config.yaml
d_shared_expert: 0
balance_loss: 0.00119
init_std_router: 0.0365
num_key_value_heads: 2
vocab_size: 8192
norm_place: "pre"
rope_fraction: 1.0
qk_norm: true
parallel_block: false
lr_head: 0.00217
Below are experts of layer 9 (counted from 0) of a mixture-of-experts language model. Rows are named router (the router's row for the expert), gate (a neuron's input weights, with its number), up (a neuron's input weights, with its number) and show model dimensions 240-319. Each number is 50 + 12 x the weight over its row's rms, rounded and kept within 0 to 99.
After each expert's rows: "mostly gets" lists some tokens that are sent to it at least half of the time. This comes from a sample of Wikipedia text that the model never trained on.

# expert 3
router:65 51 57 66 54 37 42 52 60 32 35 43 57 53 40 49 56 71 57 49 40 60 52 50 58 53 47 62 80 47 41 48 46 46 30 74 51 47 48 62 45 54 50 60 58 40 65 27 41 52 48 38 35 62 35 65 79 58 35 31 60 31 60 57 75 42 42 63 38 39 51 36 56 46 56 56 64 58 37 63
gate0:24 32 50 65 61 47 57 61 50 46 55 46 42 63 59 54 63 54 61 53 70 25 54 51 66 56 38 54 60 53 59 40 55 58 46 71 37 40 44 63 73 54 59 43 41 75 49 68 75 21 40 61 38 66 47 45 49 57 70 51 62 63 47 19 43 62 37 53 42 43 48 48 51 39 49 34 47 53 62 43
up0:72 53 56 45 51 52 63 42 45 48 63 63 31 59 38 40 39 53 49 44 70 65 64 51 36 45 59 26 72 57 45 51 66 53 55 38 50 62 68 71 43 24 62 45 34 40 57 44 47 80 63 45 46 55 30 49 34 26 60 55 73 57 59 29 40 46 79 61 50 60 47 55 40 65 49 64 38 37 56 67
mostly gets: " De", " Li", " I", " Lu", " Nor", " Ver"

# expert 16
router:39 54 48 76 50 46 60 74 53 43 53 44 41 32 50 53 65 47 61 56 70 35 43 49 46 34 63 64 60 36 57 35 38 51 41 46 42 55 42 34 35 62 48 37 61 35 56 46 45 44 42 30 42 27 24 39 58 39 52 56 37 52 55 40 62 48 53 50 53 33 49 50 48 32 44 53 56 59 49 67
gate0:68 49 43 56 57 45 65 59 53 36 67 65 55 39 32 25 56 55 60 37 43 46 50 53 46 31 70 36 45 46 47 42 46 69 59 57 52 63 45 62 55 45 62 40 44 55 59 57 41 44 40 57 61 39 47 50 46 59 53 38 57 45 36 42 64 64 42 56 37 40 39 38 49 40 57 47 36 46 52 76
up0:58 33 40 66 30 65 65 47 43 42 56 59 42 63 57 30 65 44 59 35 53 71 42 39 69 42 41 45 45 60 25 34 65 86 37 37 71 44 41 64 66 49 55 59 47 64 60 54 55 65 56 45 35 71 51 46 46 61 65 64 39 35 31 42 63 29 56 76 43 45 77 48 49 47 42 48 55 48 42 63
mostly gets: "′", "″", " •", " un", "/", " ("

# expert 25
router:59 54 46 62 63 56 40 60 61 44 38 46 39 50 70 58 61 66 46 49 41 33 40 71 72 41 45 55 47 36 60 43 57 54 34 60 43 46 51 28 63 68 64 66 55 42 49 27 44 46 60 56 10 68 42 31 63 52 45 70 46 26 67 44 66 55 68 47 45 46 59 54 41 09 65 53 56 60 46 51
gate0:45 43 32 47 34 43 68 46 46 56 44 40 63 41 67 56 27 51 45 39 47 37 39 56 52 45 39 70 71 51 56 74 52 62 51 54 53 44 55 56 68 53 25 59 46 70 47 59 46 47 73 36 40 44 49 50 41 83 53 54 57 36 44 47 43 53 53 34 45 52 55 58 37 47 64 42 62 47 64 62
up0:38 46 64 35 35 64 51 53 41 53 58 47 65 53 54 63 49 55 52 31 46 57 53 54 61 39 55 50 57 46 51 54 64 52 55 61 34 43 62 61 56 53 30 44 46 63 63 46 40 48 56 44 36 40 62 54 40 61 43 59 40 43 35 52 68 42 46 57 40 59 31 62 30 52 44 42 82 48 66 55
mostly gets: " km", "%", " million", " billion", " mm", " cm"

# expert 14
router:39 58 42 61 53 48 52 78 65 38 45 38 32 54 71 47 70 40 65 53 56 42 28 52 59 47 49 40 70 42 56 49 27 54 35 47 58 52 51 39 70 67 67 44 51 49 36 19 46 62 40 54 44 50 35 35 63 62 62 55 41 35 48 49 52 36 67 57 51 38 54 45 30 35 50 57 53 51 42 33
gate0:38 51 56 43 64 78 53 23 52 72 73 44 56 29 56 42 58 47 54 52 60 54 26 72 43 52 56 69 57 56 70 55 39 45 78 48 52 56 45 51 55 55 46 74 36 33 40 35 43 64 60 26 40 58 43 55 43 56 55 45 51 36 42 54 60 64 49 40 47 52 47 57 62 40 25 60 44 61 62 46
up0:72 37 36 41 52 38 36 19 46 61 57 53 47 61 47 69 46 51 36 45 54 38 60 45 40 45 60 52 53 48 45 32 52 45 49 61 54 54 50 74 56 33 43 56 58 28 56 39 55 59 58 40 44 41 45 43 59 34 65 35 57 37 34 67 42 68 29 44 52 55 38 48 48 72 49 69 52 40 46 51
mostly gets: " development", " games", " life", " days", " education", " song"

# expert 22
router:67 68 46 65 60 54 47 65 62 36 41 31 49 63 59 39 72 53 44 60 35 61 57 55 64 50 58 51 46 34 58 50 57 48 48 72 72 52 49 52 49 48 47 60 58 51 48 52 45 73 50 28 42 44 43 26 66 54 60 46 48 12 53 42 52 47 61 32 60 43 54 49 16 51 40 48 43 49 59 41
gate0:45 33 46 66 59 58 47 69 44 32 58 55 65 51 32 43 45 78 68 42 54 36 57 51 65 51 48 48 52 60 42 38 51 56 70 62 46 82 40 57 51 52 66 52 30 44 58 39 56 35 50 48 57 59 39 50 43 46 54 52 43 42 57 38 67 66 40 44 60 69 41 59 59 47 69 65 41 54 51 66
up0:80 54 63 53 36 52 41 36 48 57 47 53 47 44 59 57 44 46 35 21 46 61 77 31 28 44 46 54 62 39 36 46 45 29 25 47 58 42 49 58 51 67 51 54 53 59 41 63 41 66 45 26 48 56 75 54 56 48 53 28 47 59 55 73 42 71 50 40 45 47 49 34 40 43 59 55 57 36 40 54
mostly gets: "о", "е", "н", " ", "и", "д"

# expert 29
router:66 56 60 86 69 54 51 63 60 60 33 51 60 59 70 21 47 54 55 44 45 53 51 52 70 57 45 56 71 53 49 41 42 45 52 58 64 69 51 47 33 57 66 60 56 71 49 48 57 38 52 45 49 54 49 45 54 55 47 47 31 37 45 50 64 26 62 51 39 51 58 64 30 30 46 59 58 41 45 55
gate0:54 48 28 64 41 52 58 67 55 62 59 59 50 68 66 22 64 39 49 54 53 37 46 43 48 57 56 46 55 50 63 45 49 50 68 46 59 54 53 32 56 46 68 54 37 43 64 66 57 47 50 47 57 19 58 23 57 46 47 59 51 80 39 42 71 43 48 45 48 14 34 57 40 53 36 53 50 65 53 46
up0:47 51 43 60 71 57 69 33 73 46 54 37 62 50 56 60 57 49 48 58 37 52 37 51 63 61 42 57 55 65 31 66 48 61 59 74 44 57 59 61 36 50 31 93 61 67 51 37 54 59 53 46 51 55 55 43 31 58 46 68 37 70 62 56 29 50 55 41 75 65 72 37 61 63 37 56 67 59 42 57
mostly gets: "See", " Animali", " Preced", "ect", "min", " form"

# expert 17
router:51 58 70 61 61 44 70 57 52 42 44 29 32 66 52 38 53 45 54 60 55 21 39 61 60 52 41 42 70 53 54 64 30 57 37 44 55 48 59 37 43 77 71 45 65 76 49 56 51 52 66 47 44 40 36 57 49 54 57 56 47 27 61 32 69 21 77 50 49 34 54 59 49 22 58 46 51 41 50 47
gate0:70 57 64 46 59 45 55 49 39 60 64 29 49 64 60 45 45 43 60 35 62 55 17 54 64 42 43 36 46 65 66 52 58 52 66 48 52 40 30 57 26 48 48 63 60 45 53 61 42 61 50 38 66 76 63 60 50 63 26 59 35 66 45 61 51 47 39 42 52 53 39 61 42 49 68 61 35 35 52 29
up0:49 48 57 47 55 47 49 50 58 53 49 68 51 43 58 57 44 09 52 44 47 58 38 30 56 36 55 41 36 39 64 59 50 60 52 40 78 55 36 60 49 61 62 66 71 44 65 30 43 56 53 69 59 61 50 44 38 19 41 57 72 34 47 67 47 54 57 44 55 75 33 81 69 55 61 73 71 48 69 65
mostly gets: "On", " On", " line", " video", " church", "box"

# expert 28
router:55 58 49 60 72 54 53 64 63 53 57 31 58 50 54 46 58 40 43 36 48 49 32 48 60 38 57 46 75 57 57 38 28 49 43 47 61 66 41 44 44 68 61 55 52 57 52 54 62 50 52 34 41 46 36 40 48 60 37 57 53 25 74 44 63 27 66 55 52 36 36 44 50 45 40 72 62 65 40 85
gate0:51 31 28 53 48 49 74 45 56 61 50 52 20 55 62 46 45 46 44 52 58 15 68 70 43 34 62 40 65 58 47 49 45 61 36 38 35 32 56 80 50 61 45 33 37 63 41 66 47 46 52 58 50 50 48 53 59 45 39 53 49 59 37 33 39 41 60 56 51 58 56 39 78 48 46 37 69 53 23 55
up0:46 48 38 40 28 54 66 53 85 44 19 69 54 47 47 71 47 39 32 42 60 55 55 39 20 47 64 48 41 65 50 76 59 39 46 46 59 62 49 50 49 44 43 62 52 62 70 66 39 64 57 33 41 46 55 47 59 35 51 41 44 66 66 59 47 50 65 58 57 55 48 51 51 67 48 58 46 39 68 61
mostly gets: " was", " is", " been", " became", " being", " were"

# expert 12
router:44 65 55 47 76 52 35 68 53 53 44 35 59 51 60 48 60 63 52 58 50 41 21 41 46 32 33 55 61 53 63 36 48 65 47 73 66 59 45 66 24 62 48 64 52 54 56 31 37 67 51 36 39 48 43 27 56 47 52 47 41 44 50 33 52 40 69 47 44 45 60 52 23 38 52 39 64 68 59 58
gate0:40 34 43 74 60 49 77 50 67 68 56 52 43 55 60 63 42 58 64 74 43 43 62 33 46 49 46 36 69 41 49 51 58 36 25 68 58 69 40 53 30 57 29 45 50 46 63 44 58 60 77 59 51 59 71 32 48 54 51 58 34 43 29 42 38 58 60 80 56 54 66 62 44 63 48 48 36 50 62 52
up0:63 43 68 52 58 53 42 60 24 37 45 55 38 38 27 30 52 49 64 47 70 68 59 54 48 45 62 62 58 67 35 55 72 59 27 52 54 51 43 57 39 56 57 56 58 39 57 28 37 29 30 41 49 31 42 48 58 42 37 34 62 65 55 51 58 58 52 29 30 65 50 36 63 37 25 70 71 41 63 54
mostly gets: " S", " c", " St", " C", " p", " O"

# expert 31
router:43 66 46 54 55 49 48 39 53 55 41 28 48 48 60 59 50 53 56 58 55 58 40 42 47 57 44 52 94 39 53 50 50 54 40 51 68 66 45 40 31 55 48 42 63 53 57 20 49 63 49 42 39 53 35 26 68 46 54 50 44 31 58 42 63 27 70 56 45 51 37 55 30 44 37 62 56 57 54 69
gate0:53 48 50 35 52 64 46 30 51 45 45 56 46 32 70 36 53 49 46 42 41 60 39 52 37 58 45 51 50 70 34 32 57 54 43 58 28 56 64 52 60 48 54 47 54 32 44 47 54 27 57 53 41 56 57 59 42 64 49 47 72 42 42 51 49 54 39 36 48 38 54 76 52 45 64 47 51 42 33 58
up0:46 38 36 48 54 52 51 71 31 52 56 50 65 66 39 52 59 75 46 41 61 55 64 59 56 43 47 65 28 43 49 60 43 53 48 73 63 57 43 61 46 40 26 65 35 50 38 44 31 37 48 49 29 54 61 62 54 57 29 46 31 68 47 58 48 53 63 61 46 62 69 42 73 61 57 57 67 44 48 63
mostly gets: "=", " GBR", " FRA", " SWE", "titled", " RUS"

# expert 27
router:46 62 41 76 58 51 44 76 55 41 46 29 42 58 58 29 62 70 42 53 42 52 32 60 43 46 55 60 64 26 53 65 34 48 42 47 75 59 45 51 61 88 79 64 59 56 41 26 52 46 56 40 62 56 32 40 45 54 55 54 44 37 53 41 61 24 69 38 62 53 43 55 49 18 52 57 61 61 59 41
gate0:44 50 54 30 52 24 65 37 30 43 36 51 45 61 53 50 69 32 42 78 45 55 59 55 63 45 47 30 35 47 27 57 49 52 34 36 51 33 56 49 45 50 41 33 41 48 45 30 56 44 29 58 22 48 57 45 65 37 53 38 55 31 51 55 60 67 44 55 33 38 54 64 43 75 47 39 55 76 30 61
up0:52 64 65 45 43 61 49 26 53 66 74 64 48 53 51 29 59 61 26 50 68 49 50 44 25 44 47 49 46 35 44 40 26 57 35 34 66 57 22 46 57 51 54 48 64 47 51 32 60 78 68 45 45 56 44 46 67 55 62 59 47 29 19 47 62 58 55 46 63 72 37 32 62 52 36 52 67 83 31 46
mostly gets: " September", " January", " August", " July", " October", " November"

# expert 8
router:50 65 58 69 65 40 36 52 58 40 31 50 51 60 64 44 63 51 46 65 38 47 30 62 65 63 47 64 78 45 47 38 61 50 36 58 54 37 43 38 53 60 57 33 62 60 47 26 68 52 33 30 59 52 45 43 57 60 74 39 52 34 62 56 45 45 62 58 55 58 44 45 42 35 47 70 62 52 24 48
gate0:36 40 64 62 49 67 52 54 52 49 37 37 49 45 73 57 34 47 51 39 37 49 44 46 43 31 59 39 67 37 59 66 41 47 63 35 57 43 35 39 51 58 53 63 34 46 69 48 53 56 57 52 55 51 53 42 34 78 47 35 52 45 87 56 52 45 53 40 56 61 48 56 43 53 40 54 47 41 38 56
up0:40 50 33 55 37 33 64 57 25 43 67 60 66 41 41 36 62 50 51 63 52 33 42 55 46 56 36 51 43 60 54 40 50 64 20 59 46 49 61 47 42 47 66 30 65 76 40 66 40 29 46 49 52 49 51 33 64 10 59 64 43 48 28 72 50 55 53 44 43 53 53 53 60 51 48 53 54 45 72 34
mostly gets: " born", " Location", " located", " MF", " Released", " died"

# expert 15
router:70 55 38 76 59 54 45 69 49 31 46 56 44 43 49 51 79 49 41 51 51 44 40 42 64 49 50 46 73 36 60 56 54 49 45 48 53 48 36 28 59 66 42 56 69 47 71 24 35 52 44 60 48 34 56 27 55 47 51 45 25 36 69 53 41 36 71 56 64 64 37 41 36 52 47 55 50 72 42 62
gate0:57 47 43 55 80 70 43 34 29 57 31 32 42 56 48 46 46 65 48 31 53 40 44 59 42 54 70 51 50 50 50 33 50 54 59 67 36 73 44 50 55 54 54 48 66 48 21 46 38 46 42 51 43 48 49 54 59 42 60 53 41 73 22 35 49 52 21 58 34 53 46 54 37 48 56 55 45 42 36 55
up0:49 61 83 51 22 33 64 57 57 35 68 47 52 59 38 65 59 29 43 68 52 59 49 48 55 52 57 55 56 53 53 59 43 52 67 43 48 29 56 65 54 56 44 51 18 64 45 38 58 47 66 42 50 49 42 40 44 50 45 58 62 51 88 61 66 46 73 69 56 77 41 45 41 40 33 42 67 51 63 40
mostly gets: "or", " Date", " Coordinates", " Preced", " Succeed", " Website"

# expert 30
router:50 56 49 53 51 56 53 56 40 33 50 37 51 42 45 52 42 46 40 62 62 38 39 51 30 40 50 44 58 52 35 51 54 52 41 72 74 54 46 35 45 76 69 40 67 33 52 43 50 60 44 36 27 67 42 46 80 47 48 49 50 44 64 42 61 39 77 68 33 54 51 48 55 36 41 44 63 43 37 67
gate0:36 56 56 50 40 14 49 67 56 32 26 53 29 46 54 39 30 58 59 54 55 31 24 54 44 62 55 57 45 47 42 41 50 55 51 55 60 77 39 64 38 51 44 53 59 43 76 44 47 53 42 71 50 35 56 41 72 34 52 35 39 44 66 66 63 67 59 55 30 30 48 68 35 31 24 70 41 40 57 28
up0:56 56 55 48 67 44 53 46 53 33 48 56 27 42 58 44 67 62 55 49 60 57 59 48 65 48 45 59 34 38 58 47 81 35 21 51 68 61 54 46 42 55 51 59 55 53 47 26 43 72 47 49 44 33 44 58 70 63 41 68 55 49 38 58 47 37 34 47 61 68 64 48 35 39 33 39 66 56 69 52
mostly gets: " Le", " Sa", " Ra", " La", " Ba", " B"

# expert 23
router:43 64 42 55 54 48 61 70 44 53 30 31 35 59 47 64 55 62 34 51 48 38 25 55 46 48 47 56 74 55 59 56 39 56 28 68 67 59 48 41 42 58 49 22 47 42 56 53 40 78 48 47 55 46 38 39 45 72 58 39 52 17 40 43 64 21 71 52 60 53 68 60 42 32 43 58 53 45 43 64
gate0:57 65 44 78 49 59 46 70 72 58 51 51 26 61 53 36 50 55 56 50 43 44 63 49 62 42 63 44 68 28 58 63 54 64 51 48 50 61 32 48 26 58 53 49 65 59 46 60 27 35 63 35 39 41 36 45 48 60 66 56 48 60 51 41 40 54 51 36 55 52 37 74 38 57 41 52 33 58 66 42
up0:62 48 59 61 45 39 54 54 58 48 48 55 62 43 53 44 79 45 58 70 55 56 42 74 60 63 39 58 42 33 66 50 55 51 54 53 49 52 42 39 28 63 52 50 43 47 64 69 76 59 37 48 53 44 50 53 53 56 41 37 53 54 43 27 54 56 57 35 50 31 50 64 38 40 41 25 46 39 49 34
mostly gets: "ра", " Murray", " Georg"

# expert 24
router:45 50 46 75 53 51 43 46 45 32 31 45 38 55 50 48 60 73 53 50 53 31 43 51 51 41 40 56 82 59 49 35 54 38 44 76 50 26 68 44 62 57 52 63 50 43 53 35 62 50 66 44 40 47 49 29 46 55 53 55 38 49 55 56 51 39 59 60 68 63 48 60 62 46 50 44 39 55 50 71
gate0:47 37 41 54 58 75 40 52 56 52 44 31 45 50 63 23 67 37 32 58 34 66 59 58 62 42 62 52 73 42 60 59 51 56 58 71 35 33 55 51 66 73 71 56 43 64 53 62 69 34 75 46 50 53 51 38 52 58 52 38 53 65 45 30 61 37 64 43 47 60 48 31 59 47 43 48 43 52 63 47
up0:33 50 51 53 41 55 58 58 39 51 61 49 63 55 57 62 58 53 62 51 70 40 47 57 38 41 42 43 52 58 49 63 58 48 46 50 49 45 62 52 23 25 41 36 56 36 57 55 39 57 27 57 38 40 58 62 36 67 51 49 57 41 40 55 42 30 62 52 49 44 56 34 43 57 36 63 53 49 29 39
mostly gets: "==", "\n", "===", " ==", " ===", "===="

# expert 20
router:63 60 36 84 55 55 40 52 56 53 44 39 45 59 52 22 60 44 60 49 43 29 47 43 54 44 42 49 46 23 57 57 43 58 53 70 46 70 58 51 32 51 45 48 46 51 56 44 39 61 51 38 45 58 46 65 53 76 57 58 34 40 62 42 64 42 74 53 38 54 62 32 33 34 33 58 39 47 25 59
gate0:44 47 50 66 69 65 63 36 51 41 51 60 63 49 56 53 64 54 47 65 33 43 62 19 54 47 55 34 44 39 41 60 28 29 28 39 50 60 26 44 58 63 50 60 34 49 47 56 66 45 36 55 56 38 39 62 53 54 31 53 45 49 49 56 37 55 63 36 39 24 43 26 51 37 38 33 41 49 59 49
up0:53 93 50 48 43 39 26 47 36 55 60 53 54 56 51 50 35 70 58 50 58 56 48 34 38 78 49 49 60 42 50 25 26 49 68 44 58 70 61 65 48 58 72 49 47 53 56 49 63 51 55 51 49 60 52 62 69 40 69 41 47 70 42 71 51 51 61 45 67 37 61 56 51 44 58 48 52 50 39 60
mostly gets: " Ri", " Pa", " di", " Ca", "ma", "na"

# expert 9
router:65 71 39 64 54 43 43 60 61 72 46 36 58 43 57 28 56 57 60 63 56 38 52 49 46 39 51 44 66 43 59 52 57 49 37 74 57 61 64 45 56 53 55 60 60 48 60 24 50 69 38 49 56 60 55 44 64 60 53 50 44 43 59 57 49 47 62 65 49 51 51 42 48 40 46 65 66 51 75 65
gate0:34 14 34 55 56 45 45 40 64 66 37 51 63 39 37 52 46 61 66 48 62 52 53 45 55 57 56 70 48 48 76 44 52 70 53 77 67 76 53 39 51 54 64 55 47 37 39 42 32 61 70 48 24 54 48 49 49 57 33 65 39 52 64 47 64 51 78 49 65 65 56 46 42 64 70 62 42 53 44 43
up0:53 57 47 28 43 32 54 58 76 50 62 83 61 41 49 54 61 61 53 49 35 37 42 45 53 61 43 63 62 56 63 29 57 54 53 52 53 58 80 64 36 55 48 53 50 67 37 54 37 73 41 41 57 44 62 46 49 38 51 65 45 51 58 56 72 44 37 67 67 51 55 55 70 53 19 53 54 46 45 59
mostly gets: " States", ").", " US", ".\"", "\".", " London"

# expert 6
router:55 70 45 61 69 50 33 61 60 37 31 22 51 42 55 50 66 51 51 65 38 48 52 38 84 49 49 57 39 42 64 42 46 35 45 54 60 61 48 37 44 67 67 57 60 29 68 58 45 61 43 44 44 65 42 30 88 42 57 52 49 44 45 33 61 24 72 47 66 49 42 47 29 37 50 57 66 52 51 56
gate0:63 61 25 35 32 31 65 60 60 40 65 53 65 62 60 26 43 53 55 79 55 54 49 47 48 46 63 75 55 38 51 75 46 38 42 39 45 38 40 61 64 35 45 50 63 50 50 48 57 74 20 49 58 61 62 43 41 29 43 43 48 41 54 41 35 49 46 29 62 58 26 69 54 53 40 29 61 50 22 40
up0:41 68 31 24 32 41 45 44 44 30 38 41 71 45 64 50 52 48 53 49 61 36 43 49 47 44 61 65 54 37 72 67 40 42 66 44 53 64 61 70 44 62 50 48 65 42 86 35 74 61 29 39 46 74 44 39 47 32 48 49 53 46 53 41 38 42 41 43 56 50 43 46 55 37 71 20 52 56 52 45
mostly gets: " re", " con", " co", " pre", " pro", " sub"

# expert 13
router:63 49 39 61 66 51 64 43 48 45 32 41 55 56 57 44 52 54 55 49 37 48 30 46 53 48 53 44 89 33 41 57 52 39 60 40 50 46 49 47 35 66 57 52 63 56 58 52 39 66 62 45 20 43 61 56 59 47 44 43 48 33 58 60 60 38 61 56 34 66 38 55 37 16 52 55 63 47 36 69
gate0:55 45 27 66 68 43 46 76 48 45 45 55 32 67 56 37 60 44 56 57 37 69 57 33 44 46 34 21 47 45 52 35 51 61 55 64 36 41 49 55 47 38 56 47 53 34 49 51 35 52 62 47 54 62 55 60 66 49 56 40 57 46 33 19 45 66 44 41 31 48 73 19 57 59 54 72 52 54 51 60
up0:43 60 63 49 81 41 51 61 66 71 35 82 44 46 50 72 52 29 61 45 45 55 48 58 59 51 47 51 18 54 52 59 47 49 35 40 70 54 52 53 75 59 47 59 44 52 51 38 44 49 54 45 51 43 60 64 37 38 62 53 36 65 40 38 45 40 26 68 70 51 44 39 36 35 40 32 52 81 51 42
mostly gets: "---|---|---|---|", " |", "|---|---|---|", ";", "):", ");"

# expert 26
router:57 61 62 54 67 70 31 57 55 57 24 36 42 49 56 49 79 51 28 55 32 44 25 50 40 49 61 60 67 29 58 73 49 52 33 51 58 58 52 44 56 59 65 53 48 40 46 38 39 67 49 50 50 63 60 54 59 63 57 53 55 33 51 42 66 36 64 54 59 44 55 57 51 48 59 61 63 50 62 49
gate0:51 40 47 62 56 43 58 52 55 60 50 52 49 24 44 40 53 46 48 40 52 46 58 38 63 53 50 43 35 44 48 83 58 58 52 32 56 40 56 52 30 20 56 52 67 22 52 50 69 59 42 31 50 46 59 38 45 82 53 64 55 42 62 65 45 57 48 50 41 37 73 37 37 37 38 56 52 54 44 39
up0:24 67 60 51 73 49 61 55 36 55 47 57 50 58 65 40 56 38 67 49 52 74 38 56 63 48 63 56 61 52 42 37 47 50 43 62 37 41 52 26 60 52 50 52 35 47 49 47 49 67 53 49 52 60 49 49 41 55 28 37 48 44 56 48 67 56 52 67 58 60 32 55 65 54 79 40 51 68 55 50
mostly gets: "|", " University", " Association", " Institute", " Best", " Society"

# expert 4
router:41 49 44 68 65 41 52 43 73 35 41 29 60 49 56 42 71 53 49 54 44 48 38 50 53 38 58 41 68 30 42 47 23 57 36 60 58 54 50 46 41 64 56 44 59 61 53 37 63 52 37 36 53 41 50 49 60 63 55 47 46 51 66 39 69 43 65 39 51 45 46 47 40 42 67 58 44 47 37 49
gate0:56 48 48 49 44 74 79 51 54 53 54 41 38 52 48 32 51 65 45 58 25 71 47 55 35 36 29 75 52 26 58 48 48 62 51 57 51 50 61 18 52 59 31 42 61 68 58 37 39 52 32 43 55 59 65 26 37 56 48 45 45 47 53 48 43 51 39 63 30 31 63 41 68 39 50 46 61 59 34 66
up0:51 61 31 50 38 45 43 61 46 54 54 38 56 46 68 30 56 32 44 34 64 60 44 24 22 62 55 46 49 59 47 42 52 32 61 53 18 33 39 55 42 42 54 44 47 46 38 52 52 51 51 60 46 66 67 32 71 43 59 61 63 38 66 49 37 42 27 54 59 57 52 52 53 41 34 43 53 82 41 55
mostly gets: "ō", " Hong", "ku", "ji", "kh", "ong"

# expert 19
router:54 70 56 62 66 40 49 41 53 47 35 51 39 55 49 35 61 57 37 53 56 50 32 37 51 33 59 45 77 40 56 39 42 51 46 51 71 58 43 51 49 64 55 55 61 49 80 37 59 48 54 33 26 48 39 38 61 50 54 48 36 26 72 40 50 37 63 58 46 35 51 57 39 45 65 32 55 49 37 61
gate0:73 37 55 52 59 52 36 52 34 17 56 65 52 29 66 38 59 49 43 61 62 42 59 39 48 54 57 55 28 59 66 64 47 42 54 62 51 60 50 42 59 73 45 47 54 44 64 49 38 48 38 55 45 31 66 46 41 36 43 40 40 54 50 69 62 50 52 35 44 53 30 59 34 60 41 44 78 36 61 46
up0:43 57 48 53 60 65 45 26 57 65 63 57 52 45 33 82 57 67 26 33 39 61 54 58 55 60 33 35 47 27 56 67 41 66 60 65 36 59 31 42 38 56 55 27 26 46 48 34 41 45 54 51 62 47 43 49 49 32 61 57 28 55 51 64 48 46 50 50 37 72 53 49 43 60 49 30 41 49 49 22
mostly gets: " during", " when", " at", " from", " where", " in"

# expert 2
router:45 58 62 76 63 40 47 45 76 41 45 44 55 56 79 27 52 56 42 78 61 45 37 71 57 35 51 54 72 37 80 56 28 43 61 62 51 55 37 51 39 59 44 56 55 62 61 30 42 55 49 36 47 39 37 42 49 60 61 52 35 25 43 38 62 27 75 42 55 34 49 58 24 40 47 59 49 52 54 40
gate0:40 57 63 38 46 62 45 58 61 32 31 30 55 49 60 58 52 55 59 55 56 60 51 57 45 53 49 37 53 66 43 71 33 43 44 41 49 23 61 41 73 42 44 51 54 43 61 36 57 37 51 56 39 43 51 54 53 67 31 63 76 52 37 48 68 64 27 65 57 39 60 66 50 48 46 44 57 57 69 47
up0:47 50 35 42 44 56 43 60 62 50 31 30 51 67 51 30 55 45 57 55 31 39 43 50 64 77 56 31 46 43 62 32 47 37 52 60 45 49 64 38 41 56 35 76 35 33 63 33 64 49 69 41 52 51 47 67 45 44 51 38 48 37 59 55 70 33 53 54 48 51 73 18 52 67 49 52 51 38 54 54
mostly gets: "án", "sson", " Wilson", "ville", "ović", "ón"

# expert 5
router:58 50 74 63 59 51 64 75 72 46 23 39 49 27 47 62 57 50 49 53 52 32 44 38 54 44 44 60 69 39 56 35 47 67 55 67 71 38 33 57 73 62 66 50 67 38 57 13 36 48 47 41 40 43 58 59 63 58 52 52 51 42 63 54 58 37 67 51 55 49 60 30 44 36 76 54 70 58 50 70
gate0:61 53 54 52 42 67 61 55 80 51 38 47 67 27 60 38 49 70 54 56 65 31 24 39 48 50 34 60 64 40 53 50 58 70 29 29 51 45 56 58 37 70 41 65 48 31 49 57 53 54 68 38 41 55 34 53 53 67 63 46 59 59 54 62 26 52 63 62 54 32 49 50 40 49 58 64 57 73 66 42
up0:53 51 51 39 38 45 48 50 61 62 40 68 72 51 66 43 49 72 66 59 51 67 29 66 54 44 34 48 54 50 49 36 42 48 28 44 41 37 48 53 48 66 28 63 52 30 50 42 56 67 58 53 53 56 50 72 41 68 43 62 55 57 49 55 42 61 64 51 46 36 59 52 43 42 62 77 48 54 52 47
mostly gets: "–", " −", "_{", "^{", "′", " +"

# expert 11
router:59 73 37 59 61 47 59 39 58 26 49 57 50 55 59 45 55 63 54 60 54 30 37 54 48 43 30 47 76 53 38 56 31 33 54 79 49 71 54 48 49 70 39 48 44 59 51 26 23 61 69 54 39 61 41 35 46 61 50 44 54 33 59 35 63 36 59 66 33 46 53 54 54 37 56 54 54 49 58 75
gate0:39 70 47 46 46 50 49 50 53 48 33 51 53 35 61 53 43 68 50 38 72 42 52 47 48 50 46 42 37 51 47 84 35 39 52 65 57 31 58 38 37 59 50 30 45 52 52 70 29 53 53 66 60 65 48 36 46 66 31 63 48 51 62 33 48 17 62 46 40 43 38 52 70 62 51 37 24 71 35 50
up0:46 59 63 67 65 47 39 74 45 19 33 59 38 64 52 61 40 62 50 65 53 34 42 35 40 51 38 52 54 60 53 52 26 43 58 50 58 65 59 61 52 66 35 42 27 52 28 36 61 40 48 66 55 57 41 68 46 47 62 61 55 57 62 57 69 68 48 86 44 51 36 64 71 37 63 53 55 41 46 43
mostly gets: " he", " had", " has", " they", " two", " she"